Weights of a small mixture-of-experts language model, trained from scratch on English Wikipedia.
Experts: 4 picks a token, a shared expert of 128 neurons.
Training: a variant of SOAP for the experts, 1110M tokens, 4235 steps.
Below are experts of layer 4 (counted from 0) of a mixture-of-experts language model. Rows are named router (the router's row for the expert), gate (a neuron's input weights, with its number), up (a neuron's input weights, with its number) and show model dimensions 0-255. Each number is 50 + 15 x the weight over its row's rms, rounded and kept within 0 to 99.
Before each expert's rows: "comes after" lists some tokens at least twice as common just before its tokens as in all text. This comes from a sample of Wikipedia text that the model never trained on. Tokens count by the router's weight.

# expert 201
comes after: ".", ",", " that", " and", " Acc", " However"
router:31 67 91 41 80 35 84 53 56 38 61 57 55 42 93 44 11 58 65 52 27 64 44 47 46 58 71 30 54 50 20 53 55 48 44 77 58 44 36 79 37 41 42 63 46 34 70 38 29 66 31 48 39 27 35 38 43 45 54 45 49 59 37 46 59 63 55 45 52 43 49 14 48 48 70 34 37 46 42 49 71 56 60 39 39 70 42 79 33 39 49 62 51 48 64 59 26 64 36 43 21 67 51 37 31 40 42 62 25 32 41 35 65 48 77 66 49 60 52 73 56 54 61 80 48 30 65 47 48 36 34 52 39 59 59 23 49 31 57 60 55 55 62 74 78 45 41 33 66 64 35 54 71 15 32 42 75 47 49 63 64 22 74 70 48 33 59 65 24 45 40 31 45 29 59 57 61 46 26 42 44 67 48 30 64 42 73 42 57 73 60 56 56 77 32 39 65 62 63 58 69 45 72 39 90 49 40 62 56 48 39 56 40 41 40 37 25 44 52 39 31 47 58 26 57 44 40 69 53 58 45 51 48 73 75 61 61 37 57 60 48 67 43 58 40 56 72 64 38 55 50 37 65 46 79 63
gate0:62 48 51 31 76 49 33 26 46 38 71 54 36 25 58 58 28 59 74 23 57 59 68 63 30 51 38 38 40 39 69 71 76 12 57 70 22 50 52 61 41 40 64 42 38 55 47 46 62 44 87 51 53 36 65 29 51 35 44 56 57 47 37 60 58 62 58 39 31 47 59 40 71 49 29 37 48 52 33 44 35 46 65 69 36 37 48 25 31 35 50 74 35 46 55 50 14 59 39 56 54 68 55 43 71 56 30 48 72 75 74 17 55 41 48 16 40 34 42 60 43 55 40 54 47 54 65 37 44 38 59 85 65 46 80 47 40 44 38 53 38 94 41 73 38 42 22 53 49 60 54 62 50 70 45 27 73 79 39 46 49 46 33 80 60 55 42 32 47 72 83 48 63 35 48 39 44 37 37 78 44 32 68 45 61 51 54 40 66 65 38 42 69 38 50 30 84 76 23 55 66 49 29 64 48 46 35 34 38 32 46 60 61 54 50 60 61 52 28 51 28 45 33 30 25 42 52 55 59 66 33 64 54 43 40 51 58 46 52 43 46 66 78 51 30 67 77 55 49 24 58 64 55 33 50 44
up0:44 66 37 56 27 32 47 53 57 41 44 53 31 57 68 58 61 58 56 67 56 39 19 45 69 83 20 46 42 12 37 77 42 32 51 32 59 53 46 59 79 57 51 44 33 46 55 48 39 51 67 52 74 55 71 34 37 53 61 64 44 48 54 68 45 59 54 73 60 48 39 68 49 47 64 49 56 47 34 42 55 47 81 42 35 46 45 32 21 47 45 14 44 57 55 46 53 64 59 64 45 56 63 53 44 69 55 15 44 50 24 58 46 58 28 55 29 41 24 34 49 61 04 53 78 41 75 39 50 57 51 35 68 33 61 56 39 41 30 37 41 41 33 45 32 77 29 60 45 48 44 59 44 51 56 48 59 53 56 30 30 60 39 60 31 38 50 63 53 41 10 35 57 45 54 49 35 78 41 49 65 40 73 63 48 45 54 56 56 28 60 43 63 54 19 34 45 48 11 61 65 46 55 43 75 73 32 48 70 54 64 70 54 57 82 26 46 12 32 28 39 61 36 64 74 41 50 17 54 67 45 35 29 59 74 40 61 38 67 55 29 73 71 34 63 56 19 33 64 48 40 43 53 55 53 72

# expert 190
comes after: " ", ".", "00", ",", "10", " $"
router:31 39 55 39 52 68 60 49 57 33 43 64 49 50 54 59 76 64 68 69 21 52 61 46 56 57 44 49 39 52 24 48 48 75 43 63 47 50 21 42 39 45 56 66 37 48 52 65 39 57 66 32 44 49 26 74 52 40 61 54 28 64 40 36 53 74 37 53 52 42 50 32 21 44 80 56 39 33 36 77 82 35 41 85 57 63 65 38 50 49 72 40 38 38 52 52 36 65 68 34 33 47 28 71 66 60 33 36 47 30 43 32 41 32 68 48 47 29 69 65 61 70 64 64 56 44 65 68 42 41 43 64 57 65 52 52 48 42 57 61 50 47 61 80 50 18 79 26 95 47 50 62 65 40 71 30 64 47 42 40 53 48 72 36 42 28 83 61 34 36 27 27 42 35 25 62 48 59 40 51 54 39 71 50 72 34 62 35 52 42 47 71 54 72 36 21 65 63 39 64 64 73 53 60 54 31 32 50 32 75 31 40 72 34 29 55 22 69 36 52 56 58 06 48 29 71 54 49 58 27 44 67 15 80 56 61 55 36 49 46 40 55 50 52 67 64 48 41 45 52 46 57 44 65 62 67
gate0:44 51 60 48 49 63 51 48 60 59 60 30 57 57 48 49 44 71 82 55 45 34 49 26 65 49 48 70 59 56 83 30 28 36 48 53 45 57 67 74 53 68 61 36 76 71 65 67 67 56 78 70 47 69 36 39 43 39 50 78 39 22 44 58 48 80 49 41 35 29 37 87 50 56 49 45 71 47 38 44 40 28 83 52 50 68 63 46 77 11 70 48 33 55 46 35 40 84 50 89 44 47 48 15 55 44 53 43 51 51 75 17 58 57 55 63 61 77 48 69 36 57 77 50 38 66 60 78 56 59 53 54 74 41 55 56 77 64 41 66 70 51 64 42 43 83 30 57 43 60 63 37 44 26 38 59 53 51 44 39 73 58 36 39 18 44 45 62 38 52 47 28 40 68 52 44 56 49 70 61 62 69 49 44 40 76 65 60 50 58 50 24 62 57 56 53 50 43 73 29 45 41 61 41 46 28 58 45 62 45 92 57 71 47 29 54 32 58 34 67 42 49 20 40 20 78 58 53 47 57 44 43 66 68 42 62 60 24 48 50 72 54 47 70 45 60 45 31 38 47 40 57 73 64 58 62
up0:47 44 30 53 30 71 46 65 31 63 41 65 54 66 49 74 60 47 46 60 34 45 63 88 37 44 34 30 59 67 73 60 74 66 41 64 44 48 67 44 49 60 47 65 12 51 72 68 37 88 58 28 68 41 43 62 20 19 57 60 36 28 47 10 37 40 59 57 48 42 73 70 38 64 41 48 76 55 35 59 54 58 24 39 47 16 58 39 43 40 40 59 47 58 47 31 41 72 57 55 62 39 31 17 69 50 31 54 50 41 55 30 47 37 54 53 38 48 32 67 60 18 53 45 57 68 58 76 38 37 34 34 37 55 65 45 56 53 78 64 50 40 56 60 55 72 41 69 30 23 10 83 43 47 27 38 43 18 54 39 45 11 49 72 50 58 36 43 78 64 79 55 65 66 46 51 38 60 70 66 61 31 55 52 39 67 41 47 61 54 34 42 53 31 49 53 55 42 40 37 60 68 70 48 21 60 64 63 24 46 57 73 51 42 46 45 51 39 32 64 57 62 48 45 47 53 53 75 49 63 59 29 36 59 44 60 22 58 70 42 35 60 33 43 37 39 64 54 48 51 57 50 49 21 43 53

# expert 123
comes after: "I", "A", "E", "O", "N", "F"
router:59 56 20 38 41 50 68 54 48 83 58 19 52 67 37 59 45 39 43 69 55 43 41 79 37 54 59 63 49 72 32 65 56 39 52 46 58 28 72 54 64 26 35 63 57 54 58 51 36 67 46 32 35 55 39 56 68 65 94 68 43 45 55 64 60 32 32 51 55 63 34 45 12 36 61 48 76 62 60 57 67 52 33 19 40 50 56 33 51 60 57 57 32 32 35 78 43 67 53 51 58 35 50 50 57 71 43 24 87 54 55 40 45 68 54 33 45 43 53 70 50 30 46 35 63 64 34 24 56 36 48 63 33 33 52 48 44 41 20 40 41 21 45 47 46 53 33 22 90 68 50 46 47 40 42 56 09 21 17 68 36 58 65 30 46 27 42 47 53 30 48 58 49 54 29 44 27 73 44 66 79 73 66 26 54 44 64 66 70 66 44 42 46 57 70 52 64 72 34 42 40 37 46 18 58 32 68 65 55 60 66 30 53 54 34 56 57 32 35 41 71 71 60 41 44 53 55 37 49 43 67 54 53 26 53 77 29 31 40 67 28 55 55 41 49 58 58 31 41 59 44 32 35 52 43 37
gate0:49 59 46 59 64 41 57 60 71 34 14 67 46 44 49 55 35 44 46 52 43 45 36 58 46 49 43 26 54 11 55 45 77 38 56 77 78 56 61 74 45 57 54 50 43 38 45 39 20 41 22 33 59 59 47 69 58 66 44 34 10 47 44 79 67 38 59 50 85 44 63 48 34 47 66 38 45 51 31 80 27 65 70 60 45 89 58 68 64 40 30 61 34 42 54 21 32 73 38 42 37 06 58 34 48 54 34 42 62 30 41 52 50 69 65 63 45 49 49 48 54 36 80 34 91 62 57 69 59 60 45 58 73 56 39 53 46 41 56 81 62 60 51 50 23 40 69 30 47 51 68 38 50 44 45 40 28 68 44 45 48 76 49 43 26 52 62 39 39 46 47 70 60 79 72 40 43 45 58 40 62 54 28 36 38 26 25 41 53 48 45 45 37 11 43 45 37 66 38 47 83 39 30 35 66 51 50 33 66 50 55 45 16 63 32 46 64 55 59 57 72 31 59 34 72 52 58 36 48 39 54 57 59 35 56 56 45 47 56 32 46 37 55 60 59 43 48 81 26 52 38 62 50 44 43 19
up0:29 73 54 62 50 68 32 26 21 31 31 41 17 53 41 60 62 50 48 27 55 25 43 44 38 49 53 30 51 52 49 96 66 58 56 66 45 28 39 78 59 45 48 52 76 49 49 32 45 48 47 56 67 43 46 63 52 44 58 61 46 60 57 48 44 48 68 63 69 44 52 27 17 89 65 28 63 22 67 45 42 45 58 66 52 55 62 54 24 38 57 66 50 14 77 39 38 77 28 65 69 64 61 32 65 66 47 50 73 32 44 42 36 64 44 37 29 42 40 59 43 26 44 45 46 41 81 03 38 55 51 54 49 58 46 46 52 67 70 65 40 59 33 56 60 45 27 53 53 50 57 50 46 40 56 52 65 25 68 63 71 42 70 76 49 37 51 48 51 64 52 71 36 55 68 57 46 61 36 52 77 27 21 53 30 18 54 68 51 51 69 26 47 42 47 43 44 59 40 33 50 43 43 36 67 61 54 44 61 48 69 55 36 46 81 25 92 57 41 45 65 44 62 46 10 35 49 85 41 38 50 70 38 50 33 29 34 39 39 56 48 57 53 51 65 52 31 44 42 60 52 45 77 38 52 43

# expert 163
comes after: "ak", "ok", "ik", "k", "uk", "j"
router:35 32 62 37 48 65 61 66 63 69 64 45 28 65 38 50 55 57 38 33 46 33 47 39 46 49 60 24 64 51 26 58 78 26 57 33 50 19 71 38 30 71 63 37 44 64 28 56 47 50 62 46 62 52 64 68 22 76 49 71 25 35 41 42 56 66 32 28 55 72 26 51 57 40 67 47 24 56 43 68 61 90 53 38 38 50 45 57 63 40 38 45 49 22 63 72 47 50 55 38 27 70 63 68 37 53 58 60 53 76 54 66 68 52 54 44 47 49 60 21 47 53 31 50 79 50 52 68 54 53 46 64 26 66 45 25 51 76 70 66 60 27 45 36 41 60 63 42 66 57 41 60 36 67 68 58 44 29 61 30 57 53 33 32 45 60 28 45 68 44 34 32 72 27 40 46 33 64 66 31 38 49 42 62 57 68 17 39 42 46 50 34 36 46 72 60 56 59 40 63 32 49 58 28 26 55 68 79 31 33 53 25 85 49 42 24 59 35 54 44 60 56 68 56 63 79 27 42 33 34 40 58 64 77 47 61 47 78 39 65 51 60 47 39 60 62 31 52 30 77 76 55 45 21 63 65
gate0:31 50 63 60 40 55 58 45 62 57 64 47 47 63 58 43 12 58 45 69 53 47 48 59 39 62 34 37 29 40 55 43 39 77 72 17 40 35 66 61 52 45 45 52 59 35 41 47 56 70 42 56 59 60 52 22 49 59 35 32 50 43 33 58 51 59 31 46 68 16 37 44 44 67 34 53 41 62 58 68 23 33 54 45 75 52 67 49 44 55 53 47 53 42 85 44 62 40 33 32 60 62 60 65 71 73 63 51 57 43 45 38 63 47 65 47 52 57 51 17 67 57 61 58 90 57 51 36 82 40 54 35 73 60 47 49 63 49 59 52 71 53 26 57 40 59 34 34 72 34 32 62 40 54 14 07 35 41 36 60 54 48 47 48 49 32 76 44 29 44 76 57 49 41 61 68 59 68 56 51 79 42 41 23 59 65 23 52 80 37 74 48 46 22 65 36 36 58 69 67 45 33 44 35 45 11 43 55 47 53 62 43 38 56 42 54 35 76 52 31 49 29 74 42 64 35 45 23 47 65 50 47 16 41 54 44 85 65 12 50 37 49 37 56 62 51 36 42 67 59 26 42 76 22 44 69
up0:43 59 59 71 65 53 65 53 65 88 47 50 43 53 52 42 46 62 57 57 57 38 68 58 49 56 38 33 68 86 57 42 54 36 99 63 31 68 38 58 27 38 41 62 78 67 68 66 82 54 32 20 64 72 57 78 44 70 35 57 06 60 53 50 34 52 49 39 76 25 56 57 38 70 62 54 79 58 33 64 70 53 54 45 57 45 49 55 51 53 54 72 49 50 61 54 38 63 68 71 43 51 76 59 63 79 45 23 43 61 37 35 41 36 91 28 39 29 44 58 68 42 57 32 54 49 33 43 40 61 41 39 57 58 31 58 44 41 80 23 64 46 76 47 44 46 48 64 66 67 52 45 53 44 50 21 55 30 43 77 62 26 34 53 52 35 49 22 61 57 41 59 44 54 64 76 55 64 65 28 48 56 60 48 67 30 31 61 76 42 45 30 39 66 48 52 29 41 36 45 70 44 58 74 46 42 60 53 51 45 43 52 71 59 67 40 54 59 46 31 47 71 55 44 53 63 82 41 43 25 37 30 37 43 49 57 46 58 49 45 32 58 32 76 63 60 31 80 51 36 50 65 54 57 18 27

# expert 98
comes after: " ", "10", " f", "00", " F", " t"
router:48 41 38 48 39 77 80 70 54 27 37 66 28 45 40 39 68 56 61 32 28 72 48 45 51 62 44 49 64 56 62 55 68 87 41 61 57 56 19 41 44 40 65 73 63 41 42 59 23 53 73 41 79 57 38 62 65 57 77 48 03 76 52 28 35 61 36 44 29 59 31 74 36 54 47 74 52 38 25 66 80 41 36 71 45 42 50 51 56 44 60 25 64 42 20 51 59 54 63 47 41 37 52 39 59 62 39 63 76 43 51 55 37 39 40 43 27 28 71 66 57 52 75 36 67 42 60 49 36 48 54 60 32 45 37 64 62 35 70 83 45 54 44 48 41 31 79 56 54 25 57 45 76 25 69 37 55 67 69 66 45 61 45 51 54 36 82 43 49 33 37 48 66 45 40 47 61 57 36 46 54 23 73 58 77 66 67 56 71 47 44 48 68 66 29 56 60 37 55 70 49 69 31 55 36 47 25 40 43 83 31 59 90 28 26 64 55 69 33 55 62 62 52 46 30 50 57 45 65 57 56 71 40 58 59 52 55 50 70 37 41 64 51 35 65 46 33 29 62 39 54 52 55 55 68 57
gate0:64 43 31 35 05 59 43 39 39 59 52 48 56 51 47 57 73 77 57 54 56 51 37 39 24 46 49 49 60 56 42 69 46 63 38 66 45 38 24 49 76 52 49 52 77 42 46 56 62 53 52 66 99 55 53 73 68 72 37 37 40 56 11 48 46 52 62 51 86 41 44 43 52 33 58 42 58 67 38 47 46 62 60 52 48 38 43 34 56 68 54 51 42 77 57 41 57 36 54 64 29 59 58 32 41 51 50 48 38 74 45 56 61 43 43 57 42 65 58 15 31 31 72 58 10 56 48 39 38 65 63 30 63 60 51 67 55 42 60 27 70 60 42 64 55 48 70 66 40 30 81 44 50 53 63 62 36 69 56 62 61 79 72 43 52 52 65 29 58 77 35 55 30 26 43 62 37 68 68 43 52 52 71 67 68 63 40 51 69 50 68 68 36 50 39 45 55 54 99 56 30 59 35 56 49 52 53 63 56 50 37 51 34 77 43 74 47 35 62 35 38 43 22 33 28 19 03 27 41 38 39 50 40 47 57 74 50 74 51 44 59 44 40 65 47 51 76 37 57 57 18 48 51 29 55 36
up0:57 42 49 18 62 44 29 38 38 70 33 60 67 49 46 38 47 76 57 75 52 22 47 57 56 38 52 16 36 41 37 72 41 52 38 34 49 73 50 33 35 42 57 52 81 64 54 30 52 67 46 40 58 54 65 34 30 49 39 48 23 54 47 33 77 50 58 52 62 37 65 33 77 17 75 66 63 62 50 36 29 53 44 59 42 42 45 53 45 65 49 53 45 48 71 67 41 32 59 58 50 76 60 35 28 33 58 34 23 53 41 63 29 66 30 71 62 37 50 71 78 60 30 46 72 57 79 32 72 33 39 59 33 54 69 72 43 63 54 32 50 31 47 38 75 58 41 37 66 40 39 58 50 69 46 45 80 49 70 69 43 57 27 58 54 40 77 56 37 40 88 81 51 27 55 45 51 49 63 44 36 45 47 71 34 65 55 59 62 27 49 73 41 55 37 31 50 36 35 56 26 52 52 66 44 61 64 47 27 43 62 53 62 60 78 39 39 59 66 50 46 23 63 58 51 56 35 48 58 51 62 35 71 63 56 56 48 06 72 57 70 46 51 22 39 69 40 67 18 41 34 24 38 43 53 72

# expert 196
comes after: " P", " L", " D", " N", " C", " A"
router:68 40 62 66 53 34 23 43 37 63 54 55 52 62 38 37 56 44 40 70 24 67 55 83 25 55 65 55 49 37 27 56 59 73 41 47 56 44 55 23 58 54 55 33 65 30 53 55 59 69 70 37 58 77 58 53 68 45 63 40 46 55 28 64 77 51 61 51 58 53 39 52 51 37 18 72 60 53 31 65 58 65 31 52 65 49 45 53 65 39 52 28 52 52 31 81 70 43 60 42 61 43 31 66 56 43 64 47 50 59 38 64 31 40 43 22 58 53 29 69 55 55 42 36 47 61 14 69 28 52 16 37 76 40 55 66 37 22 31 35 54 50 47 58 34 54 56 41 76 43 47 46 57 59 33 08 49 05 33 58 47 42 51 54 19 30 43 43 33 36 53 61 69 64 38 43 44 63 48 60 80 48 47 76 72 42 46 58 63 35 24 71 47 56 52 51 59 57 35 27 27 38 60 44 22 45 41 13 56 40 41 63 30 62 28 56 55 55 56 34 64 44 59 66 46 44 28 24 68 35 57 33 67 47 30 32 32 48 66 29 30 41 41 68 46 49 71 21 38 67 23 80 56 52 46 53
gate0:47 42 61 45 41 46 18 45 54 34 55 53 56 23 48 61 69 61 45 84 48 56 27 60 55 42 56 41 93 65 35 49 42 49 53 58 23 50 35 42 23 68 80 56 30 27 22 43 54 21 58 66 34 51 53 45 32 38 61 67 64 28 19 32 37 85 13 26 29 62 39 58 45 27 61 45 42 31 61 61 43 43 79 44 40 61 56 49 57 51 44 22 42 66 50 26 48 52 40 45 67 40 49 29 46 55 56 45 51 44 46 41 56 52 47 74 35 53 29 48 61 35 58 46 24 41 44 39 52 70 71 35 62 50 59 34 51 22 37 51 42 48 35 76 33 62 84 74 41 51 55 42 57 14 57 61 42 43 60 52 44 64 63 44 24 53 42 76 79 56 33 55 46 66 58 55 47 43 25 39 31 71 42 48 71 35 26 58 57 32 40 34 45 39 59 40 61 41 46 41 36 64 71 09 45 56 26 43 33 31 52 32 59 70 29 72 63 54 70 31 37 56 68 32 29 62 21 53 42 55 40 62 51 37 37 33 67 44 27 51 53 44 49 54 44 81 64 43 43 54 62 76 31 59 61 60
up0:26 28 46 41 46 36 51 50 47 37 63 57 36 35 51 43 52 39 49 40 42 53 35 42 40 64 31 57 73 57 56 26 47 40 24 44 21 41 26 24 60 36 40 67 48 61 48 43 53 33 48 34 36 56 37 89 59 46 67 77 44 39 33 50 33 30 32 44 26 67 30 52 51 63 47 45 50 47 28 44 30 31 43 56 67 41 48 57 43 46 53 19 29 38 60 51 34 49 18 51 47 43 42 67 48 54 48 60 66 42 50 55 44 81 54 61 65 60 27 43 58 52 35 40 67 13 69 34 49 19 46 53 24 50 49 65 50 79 41 41 47 53 54 30 33 32 76 31 63 39 56 61 73 47 65 78 51 51 26 61 57 27 36 46 40 57 30 34 69 68 58 52 53 38 46 60 50 16 48 48 34 67 37 42 65 99 49 52 54 64 43 43 31 38 23 59 29 25 73 62 79 32 25 39 56 61 55 48 69 56 47 49 36 58 20 71 25 52 62 53 59 54 38 61 31 26 42 74 70 41 55 52 59 45 54 30 49 27 60 17 67 22 33 49 36 81 32 48 46 31 49 72 25 40 54 49

# expert 60
comes after: ",", " —;", "s", ")", "a", "ers"
router:33 36 73 27 63 47 71 53 70 65 42 66 93 31 45 44 44 51 79 53 74 80 41 40 40 59 52 68 42 71 62 54 42 44 40 34 42 54 51 41 65 39 56 37 64 71 44 62 42 67 70 35 48 58 58 53 58 55 51 64 48 51 66 44 68 26 63 72 58 32 38 66 63 35 49 77 53 44 50 58 81 55 36 72 40 42 52 22 47 53 66 54 53 39 48 78 71 20 31 33 62 45 59 75 11 61 72 57 59 45 52 57 15 50 33 41 73 55 30 69 28 59 45 65 26 46 53 64 65 36 59 39 55 49 42 52 33 46 66 29 38 46 51 37 30 30 43 37 26 56 57 50 55 67 58 46 49 29 74 26 51 31 45 67 50 49 41 61 36 45 76 55 49 52 53 35 31 50 40 38 40 43 28 26 46 48 47 62 37 57 37 49 37 48 78 45 82 34 47 56 30 40 69 54 36 53 53 23 43 54 53 68 38 56 25 76 57 47 61 74 64 56 61 48 83 51 29 47 84 62 55 62 45 47 21 45 35 31 56 57 44 40 39 48 52 23 15 45 72 66 15 62 14 49 67 58
gate2:46 28 62 50 41 56 52 58 23 31 69 64 37 46 51 67 49 30 00 75 59 31 41 60 52 63 26 53 54 60 21 47 53 40 45 49 55 38 49 56 50 40 50 59 48 48 45 52 88 49 56 45 62 49 46 46 44 32 50 39 34 61 65 41 43 55 27 48 60 41 56 56 04 32 62 57 42 41 52 32 57 25 56 60 70 40 39 00 37 37 35 57 43 39 62 55 20 59 35 53 19 59 71 30 67 37 38 19 58 43 69 59 46 55 66 31 23 37 41 36 59 59 26 55 57 36 56 41 85 46 46 72 48 30 73 74 59 52 50 61 70 51 48 57 66 41 44 50 62 39 64 68 60 36 73 22 62 36 30 61 75 66 52 37 36 66 47 40 59 36 46 26 59 27 31 69 62 50 50 58 50 39 94 79 65 48 46 42 78 60 58 51 42 48 42 84 66 51 49 79 56 49 52 48 61 37 69 30 56 37 60 51 33 72 34 47 54 69 47 41 35 65 40 52 49 55 44 12 63 68 59 69 54 64 43 51 52 73 26 84 58 55 23 45 47 39 52 53 51 53 36 56 38 49 62 68
up2:28 60 45 61 21 37 54 20 70 64 56 54 43 74 68 43 31 46 57 77 50 31 68 16 28 50 35 54 42 40 49 51 36 59 48 83 33 29 66 86 90 72 40 39 56 23 43 56 27 54 47 25 57 56 50 99 67 45 57 67 52 62 55 46 61 54 53 39 60 41 29 59 40 50 48 27 35 54 46 53 80 90 56 60 52 42 74 62 49 18 80 77 22 59 28 61 56 45 39 54 52 52 63 44 44 56 72 73 41 48 43 37 50 45 38 54 53 73 57 55 41 62 47 45 47 27 66 26 27 32 49 36 57 48 44 58 61 18 43 10 31 47 45 36 65 20 36 28 33 67 37 30 56 68 40 25 56 49 52 50 66 50 56 54 76 63 50 35 62 66 26 42 31 32 67 32 41 39 59 47 53 51 45 36 45 58 47 42 67 67 62 36 34 65 43 39 58 25 54 52 66 58 56 65 24 63 51 41 56 41 62 53 62 38 61 43 33 47 55 84 40 57 47 57 46 35 39 40 42 55 31 36 60 65 40 47 90 58 58 49 59 46 59 54 54 41 51 66 63 57 50 51 61 55 54 76

# expert 52
comes after: " (", " \"", ",", "(", "/", " ["
router:38 41 83 71 60 69 54 18 43 54 55 65 48 34 68 36 50 41 69 52 73 38 45 61 74 63 61 65 34 27 20 60 40 48 50 54 24 63 65 54 52 64 30 47 46 53 70 40 40 48 47 38 38 56 55 36 24 65 19 42 42 39 29 57 80 36 81 51 18 34 39 20 62 51 72 57 52 20 71 71 46 53 72 27 31 76 55 25 61 46 59 53 52 40 49 58 71 31 27 50 63 37 51 60 40 59 53 75 38 77 63 54 55 51 25 80 52 35 38 37 60 64 58 45 54 48 31 56 65 41 42 24 68 56 62 55 53 51 60 51 52 38 29 81 69 71 69 69 38 53 49 34 36 60 45 65 47 59 72 61 28 20 69 70 61 39 54 52 58 56 36 18 61 47 28 60 73 51 32 32 45 69 22 21 74 36 55 76 71 53 40 57 49 64 51 47 59 24 50 48 53 96 36 42 55 55 48 68 63 38 74 49 45 51 47 40 61 47 43 57 39 43 69 55 51 57 61 39 73 39 63 81 50 57 63 59 62 55 49 34 61 68 41 36 35 40 44 32 40 62 30 37 30 48 39 61
gate0:55 53 46 35 60 40 30 39 84 23 67 49 57 51 72 47 62 27 60 70 51 46 57 48 64 59 43 40 37 62 36 40 45 34 52 66 40 45 65 07 56 68 33 54 65 63 87 28 38 26 35 80 32 41 75 44 48 36 69 45 49 61 42 55 79 66 71 48 68 61 47 54 51 75 51 49 76 65 32 64 52 61 52 60 36 70 68 62 25 77 43 67 58 58 58 58 61 70 52 51 59 62 59 64 73 27 51 40 56 50 62 56 44 37 31 57 63 50 42 37 45 16 28 41 48 50 60 50 23 46 43 43 21 69 40 40 43 45 23 53 40 20 35 39 46 64 43 63 43 48 30 32 49 51 23 52 66 32 35 59 30 48 51 53 39 53 61 59 28 57 61 25 42 49 29 66 74 58 49 51 33 74 51 63 41 77 83 67 40 52 43 46 53 50 51 50 47 65 54 71 64 49 42 57 60 63 23 37 59 41 95 23 37 55 29 52 74 61 74 85 53 53 69 67 18 53 56 50 34 68 50 72 53 66 42 34 61 29 39 38 45 65 25 55 27 77 44 30 44 63 51 63 42 46 38 58
up0:49 68 63 55 72 33 66 76 30 55 43 22 71 48 39 43 26 32 73 47 61 44 60 56 50 46 58 20 20 56 30 49 44 54 42 21 75 54 62 56 36 40 37 32 68 31 63 33 45 54 61 37 27 60 32 33 63 41 29 63 54 40 51 57 81 37 42 27 47 79 58 49 76 56 60 66 32 58 47 58 54 53 42 45 60 50 51 49 30 48 38 26 58 66 46 59 45 34 36 44 56 73 51 39 16 50 67 24 81 68 70 42 67 62 48 48 38 60 37 50 73 52 46 80 40 66 41 42 45 19 53 41 40 26 54 60 41 22 54 62 79 59 23 57 37 44 33 59 63 60 43 65 40 29 40 49 43 37 42 25 66 53 50 40 64 56 34 55 42 44 46 78 30 47 65 54 59 69 65 67 55 52 68 63 36 52 18 29 61 42 55 43 41 62 53 45 49 53 63 41 33 33 48 74 70 56 68 55 95 38 23 52 41 45 48 37 65 53 60 40 32 48 42 45 55 58 12 69 84 46 62 40 65 40 39 83 75 57 47 48 27 54 33 71 25 85 41 66 38 46 64 47 55 38 51 65

# expert 226
comes after: "i", "o", "í", " de", "a", "u"
router:53 43 44 36 34 43 81 59 48 49 38 37 54 42 49 32 51 64 40 59 64 56 51 24 54 35 44 67 41 62 54 47 59 29 39 27 44 40 79 49 74 35 62 23 52 60 24 44 17 27 59 54 69 54 66 52 61 56 90 17 59 37 42 60 33 55 40 51 53 49 46 42 46 29 68 41 67 70 45 64 45 39 22 55 73 74 58 46 39 70 21 52 37 50 48 41 40 53 55 43 65 40 48 18 50 50 33 17 73 71 48 34 41 78 52 67 80 20 63 61 82 65 23 47 59 63 77 47 50 43 61 45 51 73 52 44 63 52 68 48 28 52 45 37 26 71 59 53 48 59 49 61 33 60 43 31 77 45 44 43 60 77 87 32 63 45 71 36 49 41 73 47 28 77 57 45 31 42 54 63 79 77 71 46 40 58 51 53 64 52 54 36 42 54 62 48 59 67 47 60 41 70 29 41 45 34 37 66 51 72 73 56 70 57 61 39 49 54 75 57 51 58 47 64 48 38 62 38 29 18 64 35 47 25 33 46 58 66 43 21 38 52 49 33 69 50 37 70 60 28 78 38 62 47 39 39
gate0:75 40 40 62 82 48 28 38 52 53 64 41 41 39 71 20 35 30 37 42 39 63 37 46 65 48 52 61 54 62 41 40 71 37 53 65 52 52 40 45 58 70 62 63 57 58 42 24 36 81 49 37 34 47 46 63 38 41 27 53 35 52 33 53 28 17 71 40 65 34 41 30 82 58 53 51 71 33 34 74 64 57 34 71 48 59 68 60 22 43 47 43 16 45 40 44 63 25 41 42 57 49 40 58 84 79 75 82 61 34 63 50 51 73 52 62 48 50 40 64 17 56 65 35 44 68 61 47 30 39 65 46 57 32 45 55 63 47 99 49 45 46 32 53 69 66 59 75 49 46 55 61 57 56 33 50 65 64 71 51 61 60 50 41 51 39 70 15 31 65 46 63 41 40 44 48 52 47 69 35 37 55 40 86 33 58 39 37 47 52 62 39 43 56 30 48 70 75 31 19 42 45 31 66 41 40 92 45 29 46 53 58 63 52 48 36 47 62 21 52 66 58 59 83 27 34 40 57 30 60 46 50 45 56 61 57 65 82 51 52 28 53 61 59 27 42 40 54 42 40 63 52 27 32 56 55
up0:46 43 56 60 43 53 55 54 36 64 75 56 66 73 56 54 51 78 53 53 59 31 54 53 56 18 63 33 64 74 68 15 36 40 37 42 50 60 42 37 73 41 43 44 48 22 38 42 61 81 54 39 31 93 68 63 40 53 32 62 51 50 58 54 73 50 70 66 64 59 52 81 32 44 79 36 61 59 55 44 43 38 47 79 46 46 38 62 36 50 62 60 68 61 47 40 52 30 71 40 26 83 47 37 56 42 25 56 94 47 31 41 59 61 53 44 69 58 59 78 89 41 46 50 55 57 61 34 54 70 23 41 55 26 34 37 42 28 82 62 37 49 47 27 74 25 54 64 24 50 44 67 62 51 65 50 58 21 42 59 80 54 42 58 43 58 24 71 48 37 56 24 42 59 41 67 58 54 66 73 60 35 68 51 37 56 38 62 69 46 66 39 61 45 28 57 47 51 63 48 41 52 34 63 67 42 53 54 63 47 20 30 57 61 60 47 82 64 62 43 28 60 46 65 87 70 63 66 62 34 61 63 61 47 33 55 67 40 43 64 72 53 39 47 43 73 39 49 53 42 73 47 61 61 43 30